Below are experts of layer 4 (counted from 0) of a mixture-of-experts language model. Rows are named router (the router's row for the expert), down (a neuron's output weights, with its number) and show model dimensions 0-255. Each number is 50 + 12 x the weight over its row's rms, rounded and kept within 0 to 99.
After each expert's rows: a language model's description of what the expert responds to. This comes from a sample of Wikipedia text that the model never trained on.

# expert 31
router:62 32 54 38 59 70 44 50 56 54 44 52 44 48 56 32 36 52 42 43 64 47 32 76 36 48 54 54 40 76 30 39 61 50 56 36 57 63 38 50 51 44 37 71 51 57 30 49 62 44 58 70 75 81 52 38 53 57 64 62 36 57 38 71 48 55 33 49 46 22 72 60 52 53 65 31 55 66 52 53 69 38 29 49 53 51 61 58 65 64 34 35 47 42 69 41 40 74 51 49 46 53 39 52 81 41 58 47 49 55 76 51 48 39 56 48 33 38 47 50 49 40 51 60 58 49 42 44 53 49 47 62 54 40 56 42 74 43 31 54 55 33 56 39 42 58 63 37 62 33 62 56 57 35 08 40 38 45 72 59 44 51 66 48 69 32 53 57 80 51 56 77 47 40 72 38 43 49 58 52 58 61 41 20 37 60 42 45 60 32 42 45 56 61 59 63 18 48 54 54 48 49 51 46 75 33 52 71 40 57 50 64 53 48 50 42 40 49 39 39 41 59 57 44 49 43 61 31 52 44 53 53 37 55 47 39 43 56 52 57 69 45 59 47 54 67 45 52 41 50 45 67 63 52 35 41
down0:30 58 59 48 36 36 34 35 35 59 39 41 52 62 71 77 43 54 39 38 38 62 65 37 44 38 52 64 33 53 60 54 52 44 67 41 44 61 30 45 60 42 49 35 35 67 53 45 55 51 50 74 69 57 42 58 43 49 40 57 41 67 35 51 44 50 66 35 58 38 53 67 53 40 58 33 32 39 64 38 49 55 31 53 63 52 45 32 49 28 50 49 48 49 66 42 57 36 38 69 65 51 26 47 52 71 50 64 41 71 51 38 52 33 42 64 59 76 54 50 57 60 56 60 60 56 45 48 59 59 70 53 40 45 41 63 60 42 36 22 30 64 55 66 43 66 44 44 60 41 54 49 38 35 50 44 49 54 47 44 56 59 53 68 44 50 47 38 48 50 49 45 43 64 31 77 52 60 34 55 51 52 54 53 31 60 38 32 45 41 53 54 45 28 53 58 66 55 53 44 47 31 25 83 46 69 43 49 47 55 44 32 48 61 58 43 78 57 47 48 36 43 60 55 39 51 30 40 38 36 55 23 48 52 71 50 62 89 32 83 70 66 63 52 46 56 53 50 49 66 44 51 43 52 38 49
Description: Capital letters or first pieces of names after hyphens, brackets or quotes, as in Al-Abud, Zia-ul-Haq, and LaTeX symbols.

# expert 0
router:17 65 35 38 34 41 52 38 42 58 58 53 57 37 39 45 64 49 40 54 73 66 36 47 65 62 42 46 67 52 57 30 57 30 30 46 48 40 50 55 52 47 58 54 61 54 33 33 62 42 38 52 36 49 43 40 57 52 39 65 73 56 49 37 42 68 58 57 67 49 65 65 42 42 44 34 60 51 42 56 43 43 49 44 45 31 55 49 55 62 44 33 56 72 41 42 68 58 28 53 92 43 63 55 55 43 31 50 48 55 40 57 74 35 39 53 37 49 58 46 34 46 44 47 34 52 49 54 61 60 65 44 47 43 43 33 63 48 63 60 59 38 75 26 44 49 50 37 49 52 49 47 79 65 58 51 59 51 49 45 59 46 70 46 62 53 25 55 55 68 58 60 57 32 33 50 50 25 54 54 56 65 45 42 52 66 32 59 42 49 52 27 54 41 60 56 46 79 51 62 29 52 53 38 51 46 66 54 62 47 51 48 41 64 46 40 49 54 42 42 54 42 56 32 56 51 23 38 39 41 70 12 46 36 38 45 40 54 53 55 29 58 62 44 67 50 46 32 58 61 54 51 72 63 45 87
down0:38 59 62 45 42 50 34 38 41 52 53 71 71 53 51 65 43 57 30 61 57 29 63 73 52 53 66 54 42 41 39 36 64 34 60 50 42 59 54 57 31 45 46 53 43 49 66 61 56 38 70 51 46 48 63 53 59 63 48 45 40 51 54 57 62 59 53 41 24 22 43 59 63 61 42 44 33 31 76 61 47 47 61 65 43 41 16 70 53 52 43 47 64 22 56 71 52 50 59 62 50 82 58 50 58 59 61 62 39 60 55 51 64 52 23 45 38 73 57 52 27 36 36 50 62 51 68 41 68 60 24 30 66 68 51 59 56 60 52 47 48 65 41 57 60 54 47 55 59 59 62 56 63 51 52 38 42 50 44 27 38 70 66 35 52 32 48 40 58 41 54 33 62 52 55 39 61 41 33 57 60 49 51 52 58 59 36 43 50 60 35 48 32 41 60 72 36 37 49 59 45 62 46 59 33 64 38 71 54 45 41 35 51 66 74 47 59 49 39 39 57 43 68 75 58 60 41 41 39 49 59 35 61 60 51 64 44 54 64 42 56 55 37 56 47 47 40 64 29 78 64 41 57 31 43 42
Description: Word-ending pieces completing English words, often before commas or "of", such as -ing, -ness, -ble, -ed, -ion, craving.

# expert 59
router:37 52 53 41 36 72 58 53 45 24 63 71 73 54 39 42 42 54 49 66 36 44 35 50 28 49 55 29 49 56 42 41 50 40 75 33 42 55 37 41 70 50 40 43 42 30 42 47 56 36 32 39 36 61 60 53 40 50 57 49 31 45 52 41 52 56 42 57 48 59 52 84 37 38 39 44 62 71 59 49 30 53 48 54 60 26 63 47 44 60 49 69 48 34 45 37 41 35 33 60 41 40 57 71 59 30 53 27 55 33 79 44 46 58 52 67 39 41 45 35 36 67 54 47 41 40 30 60 56 63 66 50 36 34 46 44 46 54 52 49 63 29 56 49 52 68 77 42 71 43 47 38 57 36 55 37 39 57 54 53 63 56 61 39 66 51 41 68 42 44 57 70 69 63 44 44 19 47 57 62 66 65 57 32 57 59 70 45 53 45 40 48 49 57 56 54 71 50 63 53 37 45 44 56 49 54 56 49 48 47 49 66 40 51 26 83 43 64 39 32 75 45 67 43 33 58 54 35 39 35 49 49 55 58 41 43 38 52 53 56 48 32 63 37 53 43 46 68 64 67 41 35 49 68 50 56
down0:37 75 43 57 52 46 44 33 53 47 48 42 52 56 46 42 45 30 50 50 49 61 44 66 40 47 48 41 66 65 48 61 61 34 67 61 46 54 61 66 44 55 76 35 53 48 46 38 50 53 47 45 70 55 64 89 47 78 50 49 50 48 39 46 22 43 54 66 28 39 49 44 23 65 51 45 35 14 43 51 36 58 38 64 73 64 34 37 58 63 25 75 48 45 49 42 28 56 68 58 64 35 48 72 64 48 64 69 44 59 53 58 44 37 54 46 58 34 52 54 41 39 64 38 57 60 52 47 16 48 46 56 42 33 58 49 43 59 45 44 47 52 46 55 56 55 43 47 29 41 53 34 43 49 46 46 44 29 43 51 59 69 63 48 30 48 57 36 44 66 51 58 64 60 32 48 55 65 34 42 39 51 19 60 61 34 46 39 41 47 32 46 40 65 60 44 55 61 56 69 58 52 39 43 38 61 36 50 46 73 50 50 46 54 79 51 61 49 48 48 51 30 60 66 52 41 40 62 55 46 28 31 51 54 45 56 55 49 66 55 72 44 50 49 40 37 36 28 51 66 43 57 72 44 67 44
Description: Opening or early pieces of English words and names split into parts, such as Sm in Smell, Sl in Slugger, Bad in Badminton.

# expert 63
router:29 66 39 69 51 45 48 37 37 45 55 56 35 46 37 65 48 50 06 46 79 61 52 55 40 55 53 51 36 42 55 65 60 53 33 47 49 46 47 59 39 65 40 51 55 51 46 37 75 44 40 60 58 69 46 55 56 39 53 66 53 52 24 63 41 60 35 70 72 45 55 58 41 51 43 52 59 46 37 55 58 24 35 61 44 37 78 35 52 59 45 60 45 66 57 53 62 63 46 57 57 48 58 71 41 27 34 50 53 68 38 49 55 50 25 37 49 44 59 58 30 54 49 46 37 48 58 55 63 46 40 49 50 38 51 57 65 44 44 67 48 25 56 63 46 61 37 32 63 52 59 68 45 78 41 56 46 49 49 57 48 72 52 39 53 57 48 57 75 52 56 56 43 50 41 37 35 47 59 71 71 61 60 46 37 42 46 56 45 39 43 33 68 37 34 78 49 38 49 52 48 77 61 49 58 61 45 66 41 71 48 56 65 39 48 44 37 58 50 33 57 67 67 35 79 51 56 48 49 57 31 43 59 45 40 56 42 53 38 55 74 55 36 36 60 51 39 36 25 61 30 55 57 63 38 65
down0:27 47 57 56 54 50 49 68 45 62 59 64 48 55 53 57 49 52 58 47 46 26 52 60 38 63 42 49 37 40 59 55 48 51 56 62 62 61 49 52 45 54 53 37 31 65 45 55 53 70 47 68 61 44 52 37 62 52 69 51 67 54 55 60 58 54 49 66 52 58 66 69 52 36 47 60 26 40 52 39 43 47 34 42 52 53 51 36 62 55 48 37 61 49 81 43 59 37 78 57 38 57 60 44 52 50 59 49 59 36 46 32 50 44 45 66 75 65 34 71 62 38 45 79 68 43 63 56 44 32 56 38 64 65 67 45 62 54 53 48 46 53 54 28 84 52 40 53 41 45 36 60 46 66 41 71 47 37 52 19 36 50 51 45 68 48 37 48 45 61 57 65 54 68 29 38 50 38 48 55 36 41 44 57 53 33 44 39 46 68 46 34 46 56 32 34 64 52 60 55 55 34 00 41 59 40 36 47 34 39 44 42 60 47 34 41 53 36 45 46 32 53 33 37 65 53 40 63 46 45 51 52 39 35 46 39 30 68 36 59 36 63 46 52 59 70 38 72 49 65 44 32 48 57 60 49
Description: Stem and ending pieces following prefixes like re-, un-, dis-, such as re-issue, re-ject-ion, Undisclose-d, plus infobox labels Born, Died.

# expert 13
router:47 45 68 30 46 40 49 50 35 55 66 71 35 38 27 56 66 49 10 50 40 57 77 38 54 42 45 46 50 56 53 78 52 56 34 33 53 66 39 41 23 31 48 29 62 61 37 53 52 37 55 56 67 46 53 52 57 58 48 67 46 50 58 62 63 65 49 50 23 48 31 64 36 45 42 45 65 70 37 65 43 35 43 78 34 51 68 47 58 46 57 57 59 59 50 46 63 55 54 51 57 47 38 58 64 46 55 44 46 34 31 51 44 37 34 49 49 37 54 45 18 74 59 54 47 49 50 20 55 25 60 58 58 48 58 40 70 51 51 69 51 52 57 34 51 62 34 52 47 54 41 37 54 67 46 54 45 50 68 52 56 55 55 07 36 55 44 34 47 59 59 62 63 33 49 37 46 59 53 51 54 70 21 48 52 58 31 58 55 47 35 38 45 49 67 49 44 56 49 51 42 65 49 32 43 25 60 50 27 45 49 48 55 48 32 36 50 52 53 40 60 77 63 43 62 49 37 55 28 41 41 46 63 35 34 51 38 55 35 46 35 43 47 46 49 56 42 55 58 46 55 59 63 62 42 55
down0:42 37 59 59 51 40 33 43 27 53 47 44 39 44 36 31 47 42 47 72 55 33 35 43 66 51 52 48 55 33 57 51 78 47 48 36 39 43 47 56 55 50 60 47 42 35 66 43 55 45 47 44 68 56 47 28 24 75 50 63 54 45 30 61 50 50 39 55 52 72 40 53 41 34 43 55 51 52 49 20 46 48 48 62 64 87 47 43 53 51 68 55 51 45 73 72 46 57 54 50 33 65 26 50 46 45 48 52 65 49 63 52 68 40 49 59 58 33 46 46 65 34 64 39 34 36 35 57 48 63 56 32 58 71 51 56 58 53 41 45 70 59 64 42 46 65 25 58 38 45 56 65 74 58 36 36 78 18 78 45 79 49 55 62 46 59 48 52 45 35 26 56 38 41 41 53 53 45 57 63 49 52 74 43 37 51 43 59 58 61 69 29 61 66 61 53 51 54 60 52 49 43 54 71 37 42 32 57 76 50 51 39 49 71 56 47 59 42 43 46 36 37 59 56 56 66 55 33 61 37 54 51 39 44 52 39 55 67 49 41 49 37 59 42 56 52 41 58 70 57 78 47 65 59 47 53
Description: Table cell pipes and mid-word fragments in tables, infoboxes, and formulas, such as Ag|g|regate, hotsp|ot, Na^{, Draw.

# expert 30
router:13 64 45 36 56 52 58 30 61 66 52 63 64 30 53 47 46 69 60 54 35 63 50 73 53 73 39 63 32 45 55 46 64 66 57 46 48 34 41 75 49 34 39 48 50 33 57 47 46 40 54 41 63 47 44 27 41 31 26 41 37 54 53 59 39 57 65 34 42 51 62 49 64 33 42 37 55 55 46 61 57 48 56 52 56 62 60 48 52 42 43 66 17 74 75 33 53 58 68 56 63 57 80 53 46 46 32 39 50 53 51 60 35 44 32 48 46 63 61 58 40 31 37 41 65 44 43 65 47 46 69 38 50 32 64 49 68 51 49 45 61 22 40 49 26 43 41 33 45 70 52 59 58 35 35 50 36 56 62 62 54 57 57 49 54 51 34 34 46 42 60 63 50 47 56 52 48 57 68 48 57 51 37 44 53 60 47 58 70 57 31 52 56 67 62 47 41 68 46 41 35 36 65 48 53 46 36 62 28 44 47 91 44 60 50 26 40 40 41 53 61 40 50 25 33 51 57 42 43 41 55 42 43 57 62 39 45 57 35 63 53 29 65 63 48 40 35 42 43 50 34 44 42 57 49 51
down0:45 56 70 32 29 33 53 50 62 48 36 58 54 51 37 48 40 28 55 54 56 24 46 33 40 56 47 46 62 53 51 69 59 48 55 78 69 31 50 68 27 44 36 38 54 32 47 61 49 36 37 38 66 67 30 61 46 50 72 43 33 59 47 35 55 47 51 36 47 41 55 52 52 70 54 38 68 28 55 36 38 34 48 55 39 70 36 48 50 55 50 61 34 64 47 58 30 61 44 60 61 46 56 39 32 46 58 51 65 54 53 45 45 47 55 48 45 40 35 45 70 57 49 56 56 45 55 53 39 44 38 55 35 56 54 67 77 21 37 47 47 44 57 56 62 62 45 49 45 51 54 35 74 53 41 47 51 30 49 52 36 45 31 55 40 43 72 29 69 43 74 52 70 50 46 49 51 57 54 56 46 22 29 54 41 50 41 52 37 52 53 39 80 43 56 38 60 72 57 51 44 57 43 51 43 63 54 42 77 45 50 46 62 59 39 37 48 60 44 47 50 51 58 52 58 41 57 49 52 27 22 17 52 26 30 42 51 62 56 66 66 51 58 51 29 46 52 45 58 59 35 41 61 50 73 21
Description: Four-digit years in dates and ranges (2015, 1939–2020), "of" in titles like Department of, and coordinate symbols.

# expert 24
router:33 69 36 46 61 65 53 60 55 55 57 54 37 51 60 47 46 52 27 48 63 40 38 38 56 60 53 31 39 50 58 48 62 44 47 43 55 68 23 47 33 53 45 36 53 45 43 36 62 46 29 36 47 47 44 48 49 40 26 40 52 32 40 33 49 59 27 49 55 28 36 52 55 43 51 42 60 49 43 59 50 34 43 48 01 40 69 38 64 40 40 44 39 46 62 38 51 61 46 45 54 52 44 46 43 06 49 51 49 43 68 59 58 64 49 47 35 43 57 54 52 53 35 54 43 41 60 63 42 47 60 26 43 40 50 42 77 45 34 56 34 42 39 80 55 44 50 59 62 58 62 60 57 77 41 39 42 43 47 43 66 58 53 56 67 64 47 66 60 52 50 55 52 81 48 46 17 38 59 68 65 47 53 50 51 48 29 45 50 43 49 60 54 60 40 56 36 73 52 54 63 52 44 30 60 81 60 53 47 56 36 48 44 29 43 44 39 69 38 39 53 60 39 27 41 50 46 42 32 40 57 47 41 55 66 55 38 59 63 63 54 73 18 41 53 52 57 34 46 53 52 48 51 61 61 67
down0:49 50 53 59 66 45 51 44 39 37 59 50 54 59 36 79 38 42 58 40 54 50 59 47 64 43 52 53 51 47 43 63 64 49 48 43 54 53 51 71 48 33 56 65 25 54 43 36 65 44 26 56 61 45 57 53 50 67 58 26 51 48 36 50 47 50 60 33 35 44 30 69 47 43 49 26 20 51 82 39 42 50 49 57 51 51 41 55 49 49 52 41 37 46 64 30 48 53 37 43 62 35 51 58 32 49 52 71 53 45 42 11 72 64 37 64 48 47 48 24 41 44 71 50 44 61 66 62 54 40 64 57 64 60 37 62 42 40 56 53 57 44 36 41 49 77 29 37 28 63 33 42 50 35 36 58 62 61 66 54 37 41 54 46 62 58 47 41 52 38 67 32 35 41 39 56 50 42 55 43 46 52 72 51 58 53 39 28 35 57 37 59 48 31 74 34 74 66 29 68 57 43 61 47 42 60 74 64 51 66 32 46 57 58 64 54 60 42 71 72 44 63 61 57 62 32 46 48 37 47 49 59 43 43 29 64 52 58 47 45 43 62 63 24 59 43 61 55 45 54 60 44 57 34 62 61
Description: Infobox and results-table labels (Total votes, Result, Career, Coordinates) plus mid-word pieces in names and words like lord.

# expert 25
router:58 32 43 54 39 56 51 53 39 69 59 37 54 60 45 54 61 55 42 47 51 57 31 58 49 48 44 59 66 54 70 63 44 54 47 40 68 62 50 57 34 64 36 43 45 47 62 53 49 38 84 41 47 43 68 41 33 62 71 64 47 44 60 50 48 75 49 73 30 70 17 68 56 46 43 24 63 78 48 63 40 46 42 77 63 37 68 67 53 47 56 51 58 72 31 41 37 41 39 46 46 58 54 49 45 47 59 15 59 50 39 57 52 48 54 54 35 49 50 41 21 67 53 76 36 58 34 30 55 45 52 61 45 50 62 51 53 58 64 78 45 37 38 49 41 37 26 52 43 48 46 67 45 49 49 54 43 65 27 41 43 50 52 31 43 69 35 46 46 50 56 71 61 67 33 37 33 56 58 49 56 58 44 41 41 58 62 48 40 55 54 34 53 49 60 64 56 68 55 54 19 42 68 53 66 38 54 81 43 51 47 58 43 60 43 53 53 34 41 46 42 56 56 57 56 50 56 36 52 44 33 60 61 35 61 30 42 43 40 64 40 27 65 46 50 53 35 49 42 53 31 46 57 62 43 52
down0:54 48 73 52 52 26 64 50 35 57 28 31 50 39 60 51 42 66 46 38 62 44 42 47 17 57 55 27 52 40 47 47 67 42 32 37 46 46 52 56 27 55 52 55 47 55 42 22 43 45 39 41 46 52 63 52 46 69 47 48 66 52 41 43 58 46 61 64 38 48 42 51 59 44 33 57 27 61 57 70 64 52 50 65 70 59 35 58 51 49 54 58 46 52 50 61 32 57 63 54 56 45 31 61 45 50 86 57 65 49 57 30 48 68 38 49 39 50 34 44 38 41 82 44 67 46 51 38 47 42 47 50 46 73 48 48 53 32 56 52 57 52 48 38 82 57 61 56 38 61 41 58 38 41 51 55 37 20 33 55 36 66 58 46 40 67 43 24 38 57 48 51 52 42 37 59 52 41 62 69 61 47 51 56 71 19 44 54 56 67 61 78 48 65 55 45 47 52 50 54 68 35 41 63 74 55 58 64 22 41 47 58 66 52 41 59 65 48 44 45 62 56 81 56 48 46 35 45 31 52 32 52 41 45 50 49 45 46 53 60 63 71 62 59 27 39 37 57 41 40 72 53 49 47 57 52
Description: Inner syllables of longer words, often Latinate, such as Pro|co|pius, trans|ce|ndental, Prin|ci|pal, colu|mella.

# expert 35
router:51 68 63 46 30 36 58 44 35 35 64 74 53 41 59 52 44 60 58 63 44 73 64 46 25 75 36 53 23 50 55 26 72 58 58 39 51 17 50 54 28 48 36 44 49 65 31 28 56 39 37 45 50 62 44 55 32 39 43 39 49 46 53 62 39 58 56 64 59 55 63 44 54 39 37 41 63 47 41 51 36 43 29 40 22 58 60 80 50 58 43 69 56 81 48 38 52 34 58 69 57 52 82 39 49 51 47 44 62 44 51 48 52 56 36 66 49 43 67 62 51 40 63 61 37 40 48 32 51 62 40 60 43 41 67 42 51 35 43 55 56 31 49 51 32 45 56 53 77 47 51 61 52 65 46 63 36 57 45 70 54 54 60 42 51 37 35 36 42 62 57 73 75 40 53 45 39 44 62 61 68 50 37 55 57 60 38 65 60 50 49 57 55 32 60 41 54 44 39 60 51 39 38 58 45 42 56 35 46 42 18 74 55 56 55 33 34 47 52 54 43 61 57 46 35 40 35 47 35 42 49 51 60 66 47 46 44 59 59 59 45 45 29 46 57 62 49 40 50 53 26 68 52 52 30 65
down28:51 53 65 78 54 31 44 55 59 47 61 41 57 72 36 57 35 60 41 59 53 57 74 88 59 58 54 52 62 46 48 22 52 36 41 53 55 77 39 64 72 42 46 75 48 53 40 56 51 32 44 41 48 49 44 44 84 73 46 60 61 29 49 44 20 38 60 49 60 71 57 46 49 52 54 38 40 44 60 35 37 46 59 51 54 69 38 40 42 73 53 51 52 50 35 40 60 44 33 53 57 42 54 59 67 54 51 46 48 47 79 47 57 40 44 74 54 60 63 34 44 61 41 45 35 45 60 48 49 56 58 57 27 63 55 46 52 37 50 41 41 39 63 42 40 49 39 62 45 46 52 58 56 48 46 22 73 54 53 43 39 52 50 42 52 62 50 68 52 32 41 55 30 45 45 64 59 44 59 71 56 58 44 54 59 66 46 51 24 40 34 33 59 71 47 45 44 46 62 46 27 64 21 60 41 47 17 34 58 72 52 32 56 76 60 62 59 44 32 44 51 52 62 67 64 51 56 37 42 64 64 38 59 52 57 63 46 42 52 51 47 53 57 35 45 44 54 34 37 56 56 51 48 70 44 57
Description: Whole numbers in running text and tables, mostly years like 2010 and 2024, plus wind speeds, track numbers and percentages.

# expert 17
router:62 41 57 33 70 66 57 53 57 24 52 44 34 30 38 52 35 62 44 70 31 55 49 47 37 46 47 77 62 55 46 70 65 50 55 45 52 44 18 49 41 51 35 59 64 53 22 51 56 40 44 45 59 90 35 36 52 36 51 46 37 62 39 67 47 50 62 46 55 44 74 48 42 56 47 45 57 66 81 63 57 42 43 41 49 35 54 49 51 66 51 48 52 34 53 47 24 62 46 45 44 48 32 67 76 37 62 56 29 29 70 53 57 44 36 65 35 52 28 48 47 70 47 68 51 24 48 57 54 50 43 44 50 56 64 60 57 59 42 61 49 41 54 30 37 70 56 37 73 37 50 59 55 65 43 60 27 48 69 69 37 34 57 60 58 37 52 40 62 58 58 89 62 41 65 41 43 44 57 49 51 62 46 45 61 59 56 65 55 51 40 52 49 44 72 69 45 55 47 64 59 59 51 41 49 58 58 34 36 53 48 52 48 39 40 46 45 50 32 49 59 69 64 45 66 46 47 49 41 54 69 44 49 43 37 64 36 46 50 58 41 45 33 49 54 64 25 70 52 52 43 38 44 54 52 68
down0:44 69 45 60 49 34 49 53 44 50 49 68 59 58 42 26 31 68 36 65 42 60 51 46 62 46 69 56 57 49 41 47 52 29 49 45 33 50 65 50 09 37 33 70 46 69 42 33 32 41 33 57 65 54 38 92 39 54 61 41 47 24 46 53 29 48 58 47 63 52 60 41 60 39 44 59 46 42 57 37 49 68 52 67 63 47 43 42 67 16 46 69 49 36 46 48 51 60 67 59 43 55 44 69 51 52 50 47 61 43 44 48 72 63 51 63 49 00 45 57 67 44 45 42 47 58 53 41 66 49 67 38 40 49 36 39 54 53 47 42 49 53 58 48 61 39 56 31 56 28 38 58 43 35 54 58 71 40 64 34 45 60 58 39 51 52 50 42 56 60 49 40 48 33 48 62 50 22 44 66 33 37 40 51 63 40 41 48 44 54 24 57 50 56 61 61 42 21 51 68 48 68 53 54 46 48 49 59 52 45 63 47 60 45 34 54 38 44 53 48 51 40 51 53 48 45 59 52 32 56 40 27 58 57 45 78 41 43 51 44 40 43 65 42 48 63 46 51 39 53 78 53 48 31 60 47
Description: Digits right after a decimal point or degree sign in tables and coordinates, plus single letters in abbreviations like F.C. and N.

# expert 7
router:62 41 46 44 71 43 35 44 54 40 38 58 34 42 55 59 24 48 70 65 55 51 56 73 44 61 38 71 54 57 47 28 69 74 50 58 37 75 48 48 22 63 47 41 59 48 21 43 59 44 70 32 54 59 44 53 55 51 80 33 42 52 38 59 47 57 65 36 64 70 77 54 65 33 49 43 61 34 76 51 71 49 48 36 41 44 55 59 59 42 46 56 48 53 71 44 58 53 57 53 44 55 59 34 36 43 35 45 41 54 59 54 43 62 25 70 39 49 58 53 25 69 17 46 45 43 64 50 36 40 52 36 37 51 59 61 62 55 54 61 60 48 52 38 61 51 40 43 39 56 65 45 48 48 54 57 38 60 30 49 48 62 56 53 64 59 41 44 32 53 66 74 62 37 66 45 27 46 65 54 54 58 44 55 24 55 59 57 47 59 41 52 57 48 65 60 41 45 38 51 47 35 59 39 47 67 62 55 44 33 47 58 49 48 35 48 67 51 54 57 48 54 66 40 61 65 56 21 35 51 42 47 62 55 53 44 43 63 29 59 53 44 18 48 65 57 46 60 43 44 38 48 40 55 75 26
down0:55 43 69 52 50 42 54 57 58 59 55 49 62 37 36 66 37 41 54 60 60 41 36 38 52 56 50 32 43 46 45 46 70 34 66 59 46 54 50 35 48 49 37 71 47 81 51 37 62 52 55 60 50 51 45 58 57 66 46 56 37 55 39 74 45 48 32 45 44 59 63 54 50 44 30 59 63 82 49 51 79 56 50 43 53 64 28 42 57 52 65 40 60 49 46 33 54 54 42 64 49 43 56 63 38 60 67 51 62 39 46 62 59 39 61 61 61 43 44 50 45 41 52 48 40 53 55 43 38 44 30 36 42 53 26 56 57 45 64 39 53 47 55 41 49 65 34 62 66 55 52 44 31 48 56 56 45 38 54 44 44 46 43 64 68 53 68 28 51 27 37 63 26 26 69 80 76 30 28 51 65 55 50 68 59 43 59 49 67 59 42 46 52 58 47 37 58 34 50 45 42 55 51 44 46 37 54 95 52 57 51 52 48 57 26 49 72 42 55 33 63 21 52 63 50 59 41 47 33 37 71 49 40 66 51 78 67 56 36 68 46 70 49 47 39 38 40 37 30 36 69 41 34 45 60 58
Description: Hyphens joining name parts like ABS-CBN, plus later words of proper names and places, such as Hills, Stock, School, CA.

# expert 23
router:49 46 59 49 60 58 48 46 52 49 56 52 50 34 52 57 32 95 25 75 30 45 62 53 50 43 49 57 58 61 52 54 48 42 30 56 50 63 31 43 49 57 41 32 48 50 49 39 54 43 43 58 37 42 50 40 57 48 35 55 48 36 55 61 34 74 56 46 32 58 77 58 52 35 41 38 59 64 61 52 68 54 49 19 43 33 52 78 50 36 22 25 55 56 49 37 53 49 45 47 77 69 37 71 51 33 45 39 46 32 71 61 46 62 44 63 48 65 55 40 50 47 29 45 46 51 34 40 47 54 51 44 55 46 37 44 63 41 67 49 38 32 58 30 61 50 67 45 54 41 74 67 67 37 65 47 67 48 30 53 58 59 69 51 54 36 44 31 70 58 58 66 71 54 45 38 58 48 50 50 52 66 23 55 47 57 54 66 67 52 49 47 62 57 68 66 60 59 32 71 54 32 47 42 62 72 67 40 49 60 23 57 65 56 48 61 37 64 49 50 54 47 59 38 43 50 53 27 37 37 58 40 46 40 50 49 39 53 77 45 54 44 52 54 47 60 32 48 33 62 44 46 56 59 63 59
down0:31 59 75 49 57 50 38 40 74 61 59 66 63 61 61 48 41 54 55 48 46 58 57 43 42 56 52 50 53 44 63 54 84 38 67 36 66 38 51 42 37 44 35 47 43 39 54 61 57 49 39 63 59 64 45 74 58 57 50 45 49 38 44 67 38 36 46 64 41 33 53 43 53 66 47 56 49 61 52 47 42 64 59 37 45 44 18 59 64 39 64 35 45 34 31 44 52 47 39 30 38 37 65 35 54 64 48 43 51 63 43 33 54 60 40 38 29 54 40 49 37 55 73 47 34 43 71 51 54 41 53 74 58 26 34 48 48 37 53 61 50 73 50 73 45 63 30 33 65 75 36 32 57 30 60 67 56 63 47 43 39 59 21 43 48 46 64 39 44 46 57 32 34 41 63 53 58 72 52 76 45 20 36 57 45 56 44 67 63 44 57 65 42 63 53 65 46 53 50 50 63 53 24 42 59 69 70 74 56 52 46 41 52 72 56 56 40 23 50 44 30 43 48 46 38 39 37 43 41 55 41 33 49 33 47 45 55 38 41 50 52 37 53 37 51 44 56 47 42 55 49 22 46 49 53 46
Description: Unit and stat tokens inside tables and measurements, such as km, kg, lb, W/D/L columns, Passing, and fraction digits.

# expert 48
router:56 82 56 32 66 53 59 38 55 57 52 71 47 41 43 42 56 38 80 52 31 71 44 55 41 52 43 67 62 52 45 39 57 39 37 39 49 54 30 44 46 25 51 69 54 41 38 42 58 45 36 63 56 51 50 43 51 47 50 46 57 58 51 63 63 59 28 57 45 32 58 56 38 55 53 42 55 46 71 49 63 45 25 57 52 43 58 61 54 57 47 62 41 73 54 55 27 39 55 58 68 54 55 65 68 57 44 41 54 53 72 61 47 53 46 71 35 51 50 34 71 42 57 46 38 42 34 65 37 63 49 73 48 70 55 57 48 40 56 55 49 44 36 19 29 48 61 64 83 51 44 55 59 54 35 55 38 37 64 76 47 37 41 55 58 34 36 41 45 72 58 86 76 45 45 48 58 41 59 55 54 67 27 42 54 74 41 60 65 36 45 43 50 42 45 55 57 60 48 47 53 40 33 51 49 28 69 53 59 47 24 60 56 74 40 57 37 75 61 50 58 65 51 52 34 50 45 40 55 46 76 43 51 58 48 33 47 53 61 56 37 43 51 45 56 62 45 20 53 52 43 62 55 53 44 61
down1:41 54 58 55 53 54 44 53 51 62 49 39 52 47 61 59 41 63 48 58 43 58 44 50 27 51 38 47 57 55 71 51 31 58 37 90 67 73 59 37 57 55 60 53 38 34 61 58 53 62 34 56 39 22 43 51 74 39 40 70 62 50 54 48 52 39 39 20 60 65 64 14 29 42 56 66 43 72 58 54 49 51 25 47 55 64 54 63 48 49 75 36 53 67 56 54 55 43 38 45 47 61 70 48 51 44 51 42 34 58 47 48 62 31 74 65 45 79 28 36 36 44 23 60 47 42 42 41 55 56 36 42 50 59 39 34 43 49 61 55 41 58 51 79 33 29 54 58 57 54 36 47 36 35 46 32 50 53 50 53 47 49 55 22 29 41 42 30 40 59 39 58 38 60 48 46 52 59 39 50 79 63 54 47 41 65 55 51 44 55 56 41 54 58 68 41 74 55 54 51 34 29 65 56 44 50 39 46 53 58 31 56 60 40 49 56 35 58 62 59 62 50 46 44 47 54 51 57 49 48 40 24 51 50 44 52 45 68 38 45 51 38 49 45 46 36 56 23 39 50 27 49 43 62 33 72
Description: Digits, thousands groups, percent signs, ordinal suffixes (503rd, 212th) and units like km, ft, kg, million in tables and statistics.